config = dict(
    n_layer=12,
    d_model=96,
    n_experts=128,
    experts_per_token=4,
    d_expert=32,
    d_shared_expert=0,
    activation='swiglu',
    moe_layers=[0, 1, 2, 3, 4, 5, 6, 7, 8, 9, 10, 11],
    router_score='softmax',
    normalize_top_k=False,
    routed_scale=1.0,
    balance_loss=0.00117,
    balance_bias=True,
    init_std_router=0.0323,
    lr_router=0.00173,
    n_head=3,
    n_kv_head=1,
    head_dim=32,
    vocab_size=9280,
    norm='rmsnorm',
    norm_place='pre',
    norm_eps=1e-06,
    positions='rope',
    rope_base=10000.0,
    rope_fraction=1.0,
    qk_norm=False,
    attn_scale=0.177,
    tie_embeddings=False,
    parallel_block=False,
    extras=['capped logits'],
    init='normal',
    init_std_qkv=0.0479,
    init_std_o=0.0,
    init_std_up=0.0479,
    init_std_down=0.0,
    optimizer='soap_variant',
    lr=0.00619,
    beta1=0.95,
    beta2=0.99,
    weight_decay=0.048,
    lr_head=0.0127,
    grad_clip=0.5,
    warmup_steps=200,
    schedule='wsd',
    decay_fraction=0.719,
    decay_shape='linear',
    final_lr_fraction=0.0,
    batch_tokens=131072,
    seq_len=1024,
    doc_mask=True,
    train_tokens=534500000,
    steps=4078,
    dataset='wikipedia_en',
)
Below are experts of layer 6 (counted from 0) of a mixture-of-experts language model. Rows are named down (a neuron's output weights, with its number) and show model dimensions 0-47. Each number is 128 + 32 x the weight over its row's rms, rounded and kept within 0 to 255. Numbers have three digits each.
Before each expert's rows: a language model's description of what the expert responds to. This comes from a sample of Wikipedia text that the model never trained on.

# expert 59
What it handles: Colons, slashes, dashes and date separators in infobox lists, like Born:, (aged, – between dates, plus field names like champion, stations.
down0:121055109110120108057096150174138084086175124180174117151132109162128139134112132063117110081116124105188099198152078128114087143128139106137099
down1:118123170174126117108154087113109155133095163125072152118187147135183149132177132097163131057120161056177165147102154107160119114151136150101129
down2:142088115107140093114165122103147152096117111075138109102092060081157115105126099108106105124131130151144129108138140150153130167187097069109115
down3:159106136088124116190174115167115119120126039107117143092153152134143121169150137175127133058135093112066136106137094063170161126140097160149152
down4:150073083118118097173145109077131101114121207145118160156155145147116067136133174138106162170103111110135082076171109081099142119075150095116147
down5:097144098081121068171122108051123099129133134158182114147101151175096114078129132148076085068134112183136104088143169143111135106126163094120075
down6:111182139139113141145137176132139183126186076163058091139148117167156126188108102106164160170167167132131157169172108142178137103119169115139146
down7:100100130131103135137143042135139152120188077111137152143125138161132114220108123186098139114177123151085154084156065122155098164112131110105172
down8:127192090179099085098073105163146184096177119096217185105186186113137090132081147119080155123178132150096132110166145125165129137139106135088169
down9:193152186139101137061095075095105114124126080124106161085117123094164140143091132093084130084094125151114171137090101146053134103126135172199119

# expert 15
What it handles: Dr in road names like Riverway Drive, plus other tokens in route and road-junction tables with distances in km or miles.
down0:144138173177150143107184142102151181159074143121103121083127116170108089124182133141188134145078093112197134159121148079143124100114118129184146
down1:084143127194124124067150179190146168088088110141148064150131110141155162145115124123119137118140147126145124133100132180148123135130199047079186
down2:100119152134128139099163135066170093071103156106150183050146116162126115106093091134074147128117100187162093162172123123199132098094128124105115
down3:153090113101171117108142118171112127128138114151130146122094115054077172145162106144154108107126153061155189189110117163166184103073091109167097
down4:038089085157095105135109067140106045152095208109123147103093177137149159123134167082095105106137162170102129119074156118126146159074136097112079
down5:137146174071164106172166085132113133128165090134158120093115106176122090136149152109171090171121151155121119140124119141129190159181086074179094
down6:116128091144066175093099112134135125081175151167143150058134164093035112137098163136113127126099158153124145132119144176120114098117168123120120
down7:097097086143176141060135142065109106124115171087139168133110119092103120188112104106067120144134207097137085150055191095129090135162107178127101
down8:118097102174130113107119116143152139084215154153090132157062105078090107136149108100064116123145162139174112126106182132111096074146154143097103
down9:095150177122135145127114120091185122107133131103109156142048142164061141122153107178098175106135075192129158121083130116177125184158169125158126

# expert 56
What it handles: Closing parentheses and the second number of match scores or ranges, such as 2-1, aged 61), and section headings like ==History==.
down0:143173072091110111161100159142157151140160159117072121087059052163121126137137157062145104100095112159134119122124133155213121137156099042142156
down1:146131153155110135174159149095132123206144121073078174142128117156151129163109128154090195157125137152161131145105116124129154113142139067083139
down2:093157142169104117098131116082095149084181133066087096128135082097196152169163138103191121099091105068108110126129144114166109134176135143101143
down3:090120143150097112197122137108164179103176146096115075100135099205183105111056097128079139098057158143143128168121073101113122166152194138076125
down4:121127108145059090167108136139103141100150071120200116095120134181124140089123109055140069043151067129114124095165116142126096127155111086133107
down5:144161088142132093135101126157174197088139119110164177105112161079157104143108119133116107072116171106072145160062077131120230098141140172102120
down6:168111150094207171118129057133063130135137147089114148094157149137168118095135075103148200130124121133186126116088151076101081143114160171124080
down7:084125141146108140166119159100097083146093054118131180174147118123155198144110125179108144164126185111095175158155162126135171132120142163159135
down8:119086094111192138149139098158121163161130147144111061084163138095154161086193096063146128102161086122140119116162030120134173193158123120139102
down9:091163144145094176104127150101117155168110143068143090076117143127073132143143148141130164191122168132166121107123125157179171128107115123130082

# expert 5
What it handles: First pieces of words after a capital or space, like D-ue, D-em-ographics, per, impro, plus digits and pieces inside LaTeX math and number tables.
down0:081162189172129065133165119102109189144151114163094130126169136160127112123164114103139171177132087170119153116155113096159164195113133110164169
down1:082165127094110117132159136124133171147085143143148083170164155153205125070117119158101127138126110194153093132092148134161143099111104069168144
down2:135167153138119129136159115098135120117119168146164166141082151166058113057114161139127169076114138122094182162150146122145178096085070134157102
down3:107112134131119079060102147148138128158123107119150183098130131154135116131141096138206078135040109190183176106086168116152111155114109111149113
down4:117142129094078068132072151130112144148103077168154177179132085161102145115136090163134083150057104143158168122132070138075159140143143169080128
down5:092135096063169102081071125092109155144124080112135109142089149087146168163127106090147071143078118160130116108159119140143160206142167136148122
down6:128213146154127101114121121115142179228130115131202128142136117160078088154110078143173133185115149113102150109117175109126124125114116103151113
down7:148136139181165115098190145194129069125116102138107125189106103125161160110135123106181105160147185162160136151138147114158105154149111058168138
down8:166148122087096117080180167115135126116091166106115082056125093102073136062142140103142143108121092119158130158172073131159095155185113143171092
down9:089149126092193141141150133151120097072124142128117173182120238098144142092107160158090183144173181112102095126067147131109136131177139149148092

# expert 32
What it handles: Early pieces of Latinate words after prefixes like ex-, in- and de-, such as exem-pl-ary, inex-per-ience, dep-ort-ed, exp, requ.
down0:121113148092127165080130079164105180065159111155081180104114130141084120134159162123096099092094129143154129143140149046148098093163151132083152
down1:125099093118164121078160093127148093141138078106112107109093102155092170162139132121130122136139217055105166108183126079163121211158217125143089
down2:150118145143199139124071165121104149079137091073133113080137101136193151132072112112123127068053121116125156153130120147133142160133102115172104
down3:139098133113076086143121143105108116118085120211085184122179148121145040148146136108153156103114101114125138123159173074162179177104128118085096
down4:071109105104135133094125116150174106150180163125103150094080116208117144138167080119114074152163150114172155127225089132149123145146128166098123
down5:141134132104072192099108097182128128127083135104147173114120141133106164139154179130139179146082101079127125180156073121153138093106144126137153
down6:181103143060145128086121146145155111157127161121103168168151115144043170142128178099092042126188152102162119099144147142155046108105118117156138
down7:125073127105116183097114075076127151141150132136170184080130121146094141143219110117151152127112064131165100126122153119143156120171145117138154
down8:096099094055135125141162173142175131083115121136134113142140164049117132101170128116126097128067148122136124120131120138085143140083091124129103
down9:139171117121084148173162115128155170098121129118130140168149178061121196080099041142125104161088141123170144164042125150146105106164103075123127

# expert 24
What it handles: Quotation marks, parentheses and pipe separators in tables, discography notes and citations, such as closing quotes and | " before titles.
down0:145095068111095071116116109112101119097102094134143142094119124126127084140064184047116139109116091147093142119129178123124105106123113131120141
down1:095159090106130066204087150077089166115091105143117125075105141194087133133118123176107136119104083164116116130152164150107141078089114127099112
down2:103074090165095143104183150140113050133090134107051134142088121114156076117088139080102173178132173149139140131092115137097107146115102085122169
down3:113159103100178115128151117098182131164156153129082127110093128137150144159147097105121082171178145138164048166125146078090210101113066110136140
down4:169120106184112085154148116112100141105082099077137180139179184106138099088070163132109176152152188111137132119075162180127112107109124140135079
down5:106121115130089126164112128114120158171105105072118161174072135153108156131131092122132152151076081167136149119099067140101156140123152115044205
down6:162098116109083076095111130090097171111085099112121153121154133123086131111093158120140137119147172136109160103129140161144168060104098176097195
down7:146164102109084159092128117100093128170133132106125132133162116180156094098192105130171136182124102048166130130137146117117173099121136108112097
down8:144089110179134123109128116117129106116129136191161097079187132166167118131112076094100087163147162065167155194142140146080120154161162081144086
down9:115113149129175143128091158214171155139175128095122164086130207157190125139103114162135142200095155148144112092136119150111097153127096149177107

# expert 29
What it handles: Prepositions of place and source after verbs like located, held, parked, such as in the, from, at, on the, into.
down0:161107107172099155077107138147131100117097093141117029143203088142138146137201117168164133120138099161089113110143133136127116094099138098112102
down1:097133130085142095140134163072088147119124112088135165125149132201175120165069106176105096095151184136120088081138077093083134066069137107076117
down2:162183139121113172142135141154127116091180075136129175134045160116081149098148171086084104100091100167149187126128122136149036105129163125145111
down3:129118082138110108128091097115150085158140133101133152176122130120178194107100083143114136109106097078110141116140102163104137161157133118088006
down4:076141107115101062166075137125133119129106175170082121082094158151195148143143134117144168116127091142130104139146157129212154138105128149114187
down5:153100138108179142154134076103151095101105148109155134126129114205129146139107156119084123094132132173111101200102097146061140119091180101173123
down6:101090117115143104168145129107125125132117053090133145116102072134069168109111135106114128115112137109098142144154130106185122169216139167115086
down7:072137159121116088102124123105127116112155130110167053137117131198138121127127091149138151146131161146068036170160148147121127156101151125156150
down8:159098123198127129091116173158137158141172140166171170141119180054105106106126126105168145157073166119143089132073088115148150159094082175115119
down9:137125129118051176151112166152121095141084147122112152095154139054153211116114224075090145140141108081114127186135156095152158140150145074093124

# expert 2
What it handles: Middle or final pieces of longer nouns and names, such as Amb-ass-ador, Uly-ss-es, citizens-hip, offic-er, plus common nouns like art, water, children.
down0:087151126149169162145138211084112156073094132117105123140092081082110144103135105109148155113118137194162114126076195089083098177110159109185178
down1:120148062138110097141159087084166126171154096128131151108125102199154099098107142128088162130135110115116153109130152151182134092100149110115174
down2:145141139101133107158109220108112083183120115147155121117122128185142139176197095125176097136200190100173138132128077041155104081103115137142194
down3:143194128129142148134150146069176094192128134103063171175068125170099169120072125167131145136154140108160132198120135109141111086077108104097121
down4:156136142147103137149104122160141132084159240094130170126138127070118151116140110101111083144105125117163148135107145127019118091134113166112091
down5:162133124092128069147157166095107159117112127126119103134133089134182138103157164104111172105099107132096073118141126111117131149173147052109089
down6:204122111161175078111140115166131174158117122140148087079165130070075105054149110133099130167115169149126201136052143119131122154135164059137125
down7:101116149085126090172167136108135080112127125102110182103129137174130118198143102089134118183070144109161183065136170190173156179131229164125156
down8:121162112089172131111200091163144150095162170144110141110111133140102138117148112151110118140177144175101068149109157153136124090060138128119154
down9:178121168123110098065155135116123098071161168125104113115135144158096089197111168140140161122124117141115239113157140148133154168150119099150141

# expert 52
What it handles: Line breaks, dashes and parentheses starting infobox fields and identifiers, such as Born:, Website:, Coordinates, MeSH, ICAO codes.
down0:142162138080161071141144162118138154092100157135105095079118119139184142158108190131080124145119053238121096176114170113139142105143162111171140
down1:138131129110078115113093142211181099156145130082164119136104069122108141102128163135118108113049106110130151145096126161155139091134062157143114
down2:087085131066074158152123149161162140114151139157114107139092136094060078178168116159176203088139148083121152150144108120162130175170112153121140
down3:196185130164142109144131114141116141165122115138124153070115086103109107050057203112117132101150158127171117115069112115089124138151161197091105
down4:125124097086211099147145123131090076094101074123098099131154126161150137091094068150160058103144151211162103170109117138088095079143141180109160
down5:236112129216139128122119134142097113120153072117086142117137134060084148109141127149150206200143131136142164100130106072100099083114180110177121
down6:097140148151121077137116119119178185149086117129140131142134128108106153118130138173061136140144168173101109098074132136137178134123127135132103
down7:097135107168113133163157121115104079166138088124107130103103148090077118144129148145126130120093070168128129164159142092231094137105115143160094
down8:108096089134091154119114094068106118099119100123076090178124145139054149105121213086142165133115190131110186094168138107095132150111166143132146
down9:101128152147141077059107097143100151106107117163163157107113187107197082115099150105103155143090119077163117157101150173166149136160131081128161

# expert 20
What it handles: Capital or lowercase first letters of names and words after a pipe, quote or "and" in film, TV and music credit tables, such as D-rew, K-aterina.
down0:161125086089139102136113143145119134148143154074097137097139177110105097109107146174141163125156179091132111161163127103140131078129125155119123
down1:039076114083154089099084098140097111113075182167167064147081111178132139103139071136088130152136133127112157169144166168116135099099143151175154
down2:179132072091126184156098132110167106158089129103133144111125140071073174064121165102152115135145108145145061135129123166177103140101136171121129
down3:148115112114071148079132192145085175125170141100184170204116155134105130088117104110156085110112100186144137122135151128109048174091164116128120
down4:147072117097104099122127101097173101088122099121076113067161133202155140149109129120145134080091112108129060104119127154144092074128160122158153
down5:155098101144115140085127130153208084107163143133092171106110087108129084146103148140075115180112089101127133093135147054114139134146118132128131
down6:117137117162135142096122117093110163104120070096175106067173109099143188112105129148203072162146122106085147153151123155132132112156079110122172
down7:131164163145115158096095145086112182115098103197119137167135167124124111164137059104163136133137097129109104186135137168134093131166107123076172
down8:160137140125145167118139151099135122180122170104156115142100110173139132100097139085140114142157114152161186080078081138158144143105121163062217
down9:050129144191087130078148124112127193109147147137065093192082149156158153149137123172175163091174156062154071073139161148143179140154113178110137

# expert 7
What it handles: Plural suffixes and plural nouns ending a noun phrase in general prose, such as discuss-ions, regul-ations, candidates, students, members.
down0:127158154106109110165141114178103173147123114141138120138117127162066181172130184129134093108132161148125106124178140134100100039116094104136112
down1:126048091114117194123102088086125090119135085151154139124118148135097106133104192093152170171142100129130112137086168167133115137112139139124120
down2:136190099172049176106096125086132142074079143081133119111111109134065133093173178083172189115152134138140176103115136112098131157064103134148132
down3:133166130114121136121130132152137155157113152168103109089092075139120107165096117115165167180147117139099108091150130129183112110161068087164189
down4:150123114062173087072084101083127148140061202158182097131185167130129136109146106190119125089119102135116074131127130139054120125060132186122129
down5:128153164152171150107098132186178125200081113069187128158120128088103130114102144136152134104073094093067131190058139115124102083109117115076105
down6:095149091149111255095147142129134117089094149102090143100116161183134093155160131066083169131073180137133152079131140107158161100128171157116110
down7:093076093132161144191094135159131111128080195116086116090175147030114137104165142107152135091137121106181076054123131093111077140137171128094128
down8:187127112095127109113141146125108150162173137125107139161139136029136148170073124146112155132150106186095104125128157183132128090132076119149096
down9:133173147174128084092167204145159128127171083134126068134149111059156143121159136143123125124170090139106127137173092142065165133168127069170145

# expert 27
What it handles: Pipes and entries naming teams, countries and events in sports results tables, such as Team SD Worx, United Arab Emirates, European Championships.
down0:085152142112112141168157143114163177113106115094093097116104123114113113111146131129113093166104123181184108169085083154110091201147157124115086
down1:152106153093141141078085175126100167147087145179212172153050163088091141124211082149127163128106113117087114128081105162102105141109116157145100
down2:079136103137121075084105165133146180162107157133096108112156156100110049123120108126162157137122128107142119129093132067135134094065092212151178
down3:131159088122143090123124112128147171132144141163192232111126110069069119124118209132081157106152164145100083117137105148102167139123156180136108
down4:163151089126155155123138147159127124103104140117134128134158131136154147133141100134130091091172101098083170103189136093129154161171095072124106
down5:136080128084093127066114145146138148159130133172180139123110106152135139132141176141114047141144144084129147115116145154159064097155169092126069
down6:121101089141176168168120081158155119124113117109157139121104079110112062185119070130148104104088122110135117162155117133170059168098126118134127
down7:115148146124118085149130125165073126059143086109117069083121147145195135145147142184141130114104093083142112119105153114130040115197193073065135
down8:101161139111103100149172113158100124124138132157152108051132146180104186119151106118123136131187131133150173116065125092069107129163164153144145
down9:083114122148125138082102165138100189100120108126073089121093099112089145151121178103188131153123161117092104144164165096125137132170148093119116

# expert 37
What it handles: Periods and final pieces closing a name, abbreviation or sentence, especially botanical author abbreviations and list items, such as Gagnep., Kaneh., Entertainment.
down0:114146137146064080131152059127140125212144145085135090133158098192073099091165122143080104124124102132136135079115092136122159145124174155138137
down1:170085163110118089097165068124180111165129107088123170132141081172149097162167096166134101088112139109133146125074112187123117123059160119149114
down2:173105125056166089182126205124141156147115160123108105096163174080087150124143145161110071111140137138123135138119047144132152166151092119130096
down3:098195102148099174121121126143169175078112129126137167140112135146120169152120198125168166098116144175115145132116140060167122104172125123116156
down4:096186172118146132112056182144104163154105068149136128151110140190133118144125165142168107106112124119060130109132162155147098100136126111113155
down5:142107098105204137119119097118128101134107175148131156080086162126155097113131082109156085123164164129113108060130065107172157139154087151073143
down6:125091132105081055176121140168149164162062175107169173136124106165140037151128161142188082078117054174121092100109143126121094178149092101188171
down7:163102146169124129033117143144130161089147120125172126109097140074131121101147153170145204094085160094096097095143136119133170104108122188113072
down8:102137157149129112112124186143048119108090096133106141131128091155092115169175095134139097137141097161118114166103119126117132126138125105110177
down9:106120094193153145145152128120119112114113129061087154131139159138183130186148077104111175186140136127157125119108098099149137105107131151112148

# expert 26
What it handles: Last token of a name or table cell before a pipe or line break, such as Jr., Creek, Johnson, and empty cells, °W.
down0:098060171095147109099107121085180094085069077180147135141103096134161078167149180129129166135066136144082145174130139138068101119099128113153174
down1:087087154138002100126133123066109153152147140140104190133118117225083151115188081093108122162149139122147123142125133140134135119101191126190121
down2:120042175091171109136146176138059113102099159166134107116106134094127171127154156117175087161150133106166103123168130122161141161115150114143106
down3:106149154139115120161144195107090151154103110119097137140126083206137084148177096132098141127094156155083119170174124129154109147179146157127117
down4:157110114148177113146110156104134211113127159116219141134163163056085136099102120148115114140102186103107072157082129116161120161116109112050154
down5:144068102134107121178101132127138081214113121177111169109162101061107117134136130074186144176115131056125182129128129166135130135138179158168128
down6:113089113116099178135175120170140119118127112163127090111120158087127142093138051140112164140124157121133198072140125112136129117115128136124153
down7:128125099152104140180159128080140123162110116200135146126156134117182103167102076096153143172160143195142130117098125133197107116160106098130141
down8:133114184114128114176107206138146142193113127138136038129139175120136093143174137132081103110073118172160078164142119127142112144151095083125164
down9:090136122081069100169125124145138141104107159126134148095164130174151148156141164102146145114149088137193119180188142096159088153170197082165171

# expert 58
What it handles: Periods ending sentences, often attached to word endings like -ing., -ers., -ions., plus closing == of section headings like Reception.
down0:105190087148114123138097110092175182152139112076150138073120128179075142065159103128134145132103097141146120073149126137173152155120126125101120
down1:097144079200115117124128132076121161136120134082151161149153084123031099090142134144144095089108134134118157161063188065152117134108149073154170
down2:165119105150102189154127136118188132121080119139133098102135148140083064113159128121097048102120165116146137126096097113120114182146212117088119
down3:184080141182051136141171133073161138138146176094151066149118096144099099144139110130140102128140099136156128123126098182159049131122112162182076
down4:156119129082190107123160134066116190118116144112095128194126146092144141154202107130094137155173177149149159064189133107140149083134118092098104
down5:157144186155102153113113126139145153133167160196051174100099181207118144134174152183112182098143106121108126100113094099133141143087142139115081
down6:117092129147113139084173163127121092160103125097119064173148089124123105092147136127086059129182124078150135146090177172138166152131211131091112
down7:140172071133137119113118122131114153092127108089133070108104117091120096117177092120085137135123137133062112069151158126073167152115103147096101
down8:102089145123109119106118196145118110094085150168120102129130123103158112150094158127137120136130179115124108153103164128128074073108097136167159
down9:063156122136155092149137113122180157155161122150132098135102107125079158114126115099133139089096082081028147096137078141113128111110144218149117

# expert 63
What it handles: The letter z inside Polish and Slavic names, such as Bydgos-z-cz and Agnies-z-ka, plus byte pieces of diacritics and non-Latin scripts.
down0:109162127130086181105164113067116091097096127171108185129099168167167100138171099120148037165143107064173148139178100114086099112114117124121068
down1:122164133163138172119106107118148145169181112148151159128143192140118111141119134138094115116164178139078186153106100095126157132075144106112105
down2:119199090128157125123114093133114106084157059170162098185140071152135124121126134152144103118140099110101131131097155112126101162068155137113144
down3:154070134124130168135150109095164103127145131145192178108131125124066100210124131131106171150131126137136120108154148064100163064114090137117098
down4:140131143164123102172135110076097137103132078120192087107153088159089136188130177095163108156208144143130157170119136148169117160118128134110138
down5:123178166138159181156148149095078184128137104133146155148124118170128113119135154137177101092115098126152131142115099108107103127052150092110100
down6:106178171136135094145086146117102107124129090055129159116133119155174130198104098117124145117174075101140123154129105059159120124121129119122158
down7:154093141182101117108152122067127142150160113087158175128081122171144112173136110116142115114119114152135115109105088124092121070090116092139143
down8:051175153163110126153122189085164114117098114122085116126069189136122111153093104146136171140129138179149157133174120124141112150164062132174161
down9:164162106141114145165158104115115137100094119113132133136161154075108147062164108088128053100053114104113123138085120089177073170144167090220127

# expert 19
What it handles: Articles, modals, possessives and abstract adjectives in expository science or health prose, such as the, can, may, their, social, positive.
down0:096116101160113129157088124088093138101152121162127123107112079144105117157088197113136156180162139146148102128142114115097104169098077092152184
down1:125215129109204153149117063101122162140176131129157095125122119107111094133069108126210135158173180108074129079084135145154170133106131136091120
down2:164079122089196148086110098189103134132150133155113121122134170009119149123119179113123194158065129079128131133163139200085102136124096115118136
down3:145155135162151142140105164123140122171146103161085139191080159097144108167123121063118139172121109130120170142100088138120148119134125083117164
down4:128159169151068110187198104134140153136129126146131093109158124154152136097152137120141171093083099107162124117105142167078138084132115182079126
down5:126149156139110162150160135172150132137118198092099189111124208153135102140101136149110159104147149125143091146073112131077113081145085164088062
down6:122136124127189059160143132139173144141107102112136119152099177167109137121104147190123140109122073195162077137150092077147111151190151135179089
down7:084113139120146178180141135182157084144143160127085099160080156107130114156132120130197196129224143140135152142094156119170147160151093151157134
down8:181136162150177160116112123109104120099131196184024138140173154079130117119176134182140174141101091103063144076123120137105104123122097106151113
down9:151148142119057100125127091147135149048116144162103141145135099166095126072104133177101146110106097184134119121104136136084129110109131111118132

# expert 40
What it handles: First fragments of words, especially starting with b, f, p, as in hip-hop, biggest, metastatic, flying, especially in music articles.
down0:147166097072118138143140138185140136169193168113167143144076096130152130127154181130093085106123087162178135112131097112154232110087130172110152
down1:122105106105105103114092110135127130105166136122124133147188097225121127153160158071206096135128139108181140180155197108152122117122133151152200
down2:089151086153102085134110089094098147107094137106093193130139142084158146123153142067161154122145110123150083113159155132138100109208087152097190
down3:111089131149081188124147116158111182144120172097154155066159124095165077064118131113113110088119104172123142152117144200106158158125184090135154
down4:090169097135135150086104131144168119128129128102170159140141154106126125130060117105112084143097133198095099093122140125137061109160117166129138
down5:118129110138096205074158102148187119110150109140144171110138074091112134133134194100102133138167129088150144136143147112078214076122091100146132
down6:179198110065171051106114122117099135166208089090154083137120086152059127094090108153141175167110165134162156090166193160135148118088169127156112
down7:130126163155144139135156159077126152114112090124153163131153115255117114168115102126136085173119120125181121138181156160178147118126122115154125
down8:128166110109100166152111113155139156164143148145061127170024134124148140164130151051132135184155101146150125150115156148117082161137151080157131
down9:150138130122110124142154169198115103108122136085137154075110162151067120116079153148118140039074142177126061146089099115056087112144138129155126

# expert 48
What it handles: Words in election results and competition outcomes, such as won, elected, placed, incumbent, votes, by-election, plus table pipes there.
down0:112067132126170132097152100149120106152126200100116118159101096170165088161089125130146060112091178152116175110169173063085045059145108150149147
down1:094074155174140151115135177123138125104178088090151150114118126106123119085137193124142156140109097151154149118091150094130079154184193116142140
down2:138155152097113164172139140081162130148146121124146133126058114166135138114111162046126173142159172102136132156165124122086135056146143168135109
down3:129163132112132146146168132121156111140097160184128154089092153089123119146193141125146084086186087116167175118142205087222139137106148118114156
down4:137145142125077162160127150144113137117129100135177111106147076117113135129111101214172141136103083154118136159119136168133106153122066096119106
down5:105124144147134131112146176144079119186047082154129093139133078061120108213093134149120139140150125101130182137144149106143156110094058135085156
down6:058119132128193145117176116178168162129133153088085129142131131144199131085156136172106126177126119145100117167143149131165098139206172102140090
down7:143137164182112135162182142137131145188176118147086141166101130193126158196129168157136064135155120128109153140175158151132131097126120106074100
down8:110131170161160129122131124180169163141128096169141152172140072105184164186106148131150082203087160115133157174176149091144156132133107177115100
down9:175112175091119119097141119096147103043118093109188101198147122146167136132135068181105135120084125106172123091111075170154161080069128130104099

# expert 10
What it handles: Line breaks ending list items or paragraphs in infoboxes and lists, plus opening pieces of capitalized names like Pre, Mil, Jul, Eugene.
down0:151107151165153081096117085143154149139134148086135183128111171084162116108121134083113089088120117153159200117116090111137084159112125090137107
down1:143092144126124107132103179194138140156139146121146126055141173102059083106076161096117106108145103091057115133089111118119133116142099134074080
down2:164167114117119169077048086133140134134101135140161214085124121146106130085157172161097156175063128130155208115122152097148108110123149161139094
down3:078142115103113170139131155152134140091121134116089147101131107164138081178201141101137141165150124097106146188167073137102164092140110148112132
down4:090127128094089187092065114153175136146116119161134122130116135072079067130121118088149149080111099177148117127166158076119160097146090182107138
down5:120085109112148112148128120054117071130098163133108146113135141117062159122151118082155142099140105108152134142117116085092132155150137191127162
down6:107074116178181116076109106139102156149152127115152177110130129108161094100102115132153128158101155038126125178110089118124091096119190156105082
down7:094171141142094154165141126217131170141087171125130077096120195124183142131073086140122165143181084147099117118112147100157138168119112072122148
down8:149109142127136111173124167125141115143158141092151102080163102088177081115167110173142140152093083090083129150095105104071119147165147180186142
down9:182146118100099092160129121156118114139116087157063118121148078150085129135120064057145099179106138123138124076083088202178103164134084081107167

# expert 34
What it handles: Suffixes -ation, -ing, -ment, -ate, -age finishing nouns like operation, equation, orphanage, plus words like support, success, general.
down0:123117122128136110110122135155133148130130097097144098103127123147158167060133140112105170183137086145084180075111146138088068111172122074143210
down1:104126095112144143124128146146092132106102073135062154131160151054107110130109133160144168121125171036112130099122072115091105162106141144130114
down2:137116136119129206118129133103095100087091094140091107121140114085139145156119145112061168180170104091120145064146153067095082185195171105147139
down3:119126065160106073143082097151134162139139195150197084111093099194163130097103183119177136185153129139160125160137139109141108090126136138174156
down4:127117117149123125123154131193144195158138100100106127151148116062146109108138076158128116125150181129107029187082093131124175132110141145081123
down5:148171149138168078157160150151140091199170124119081115137163094150080131094163129080107071064160122074112135145083119113034126158110088143146081
down6:122135106101124126140123151160193104152124139127145206140063120054152069120137083113147131156101097126172119108090074147127067180149113120151155
down7:139095101148178136119112125115149117141130118088158067119199065144113146109141191148187130130122124120165124121078060153053121080137107148059108
down8:082091102077209110150094127066073121155104128136154134126090142129103172146199182159119154111159152101139135110108188168155171134065137161129111
down9:132141102127135122113076102155087134160166106173083103117060053245130146152198123152126117127176125158128059100126100075115184113101170103118105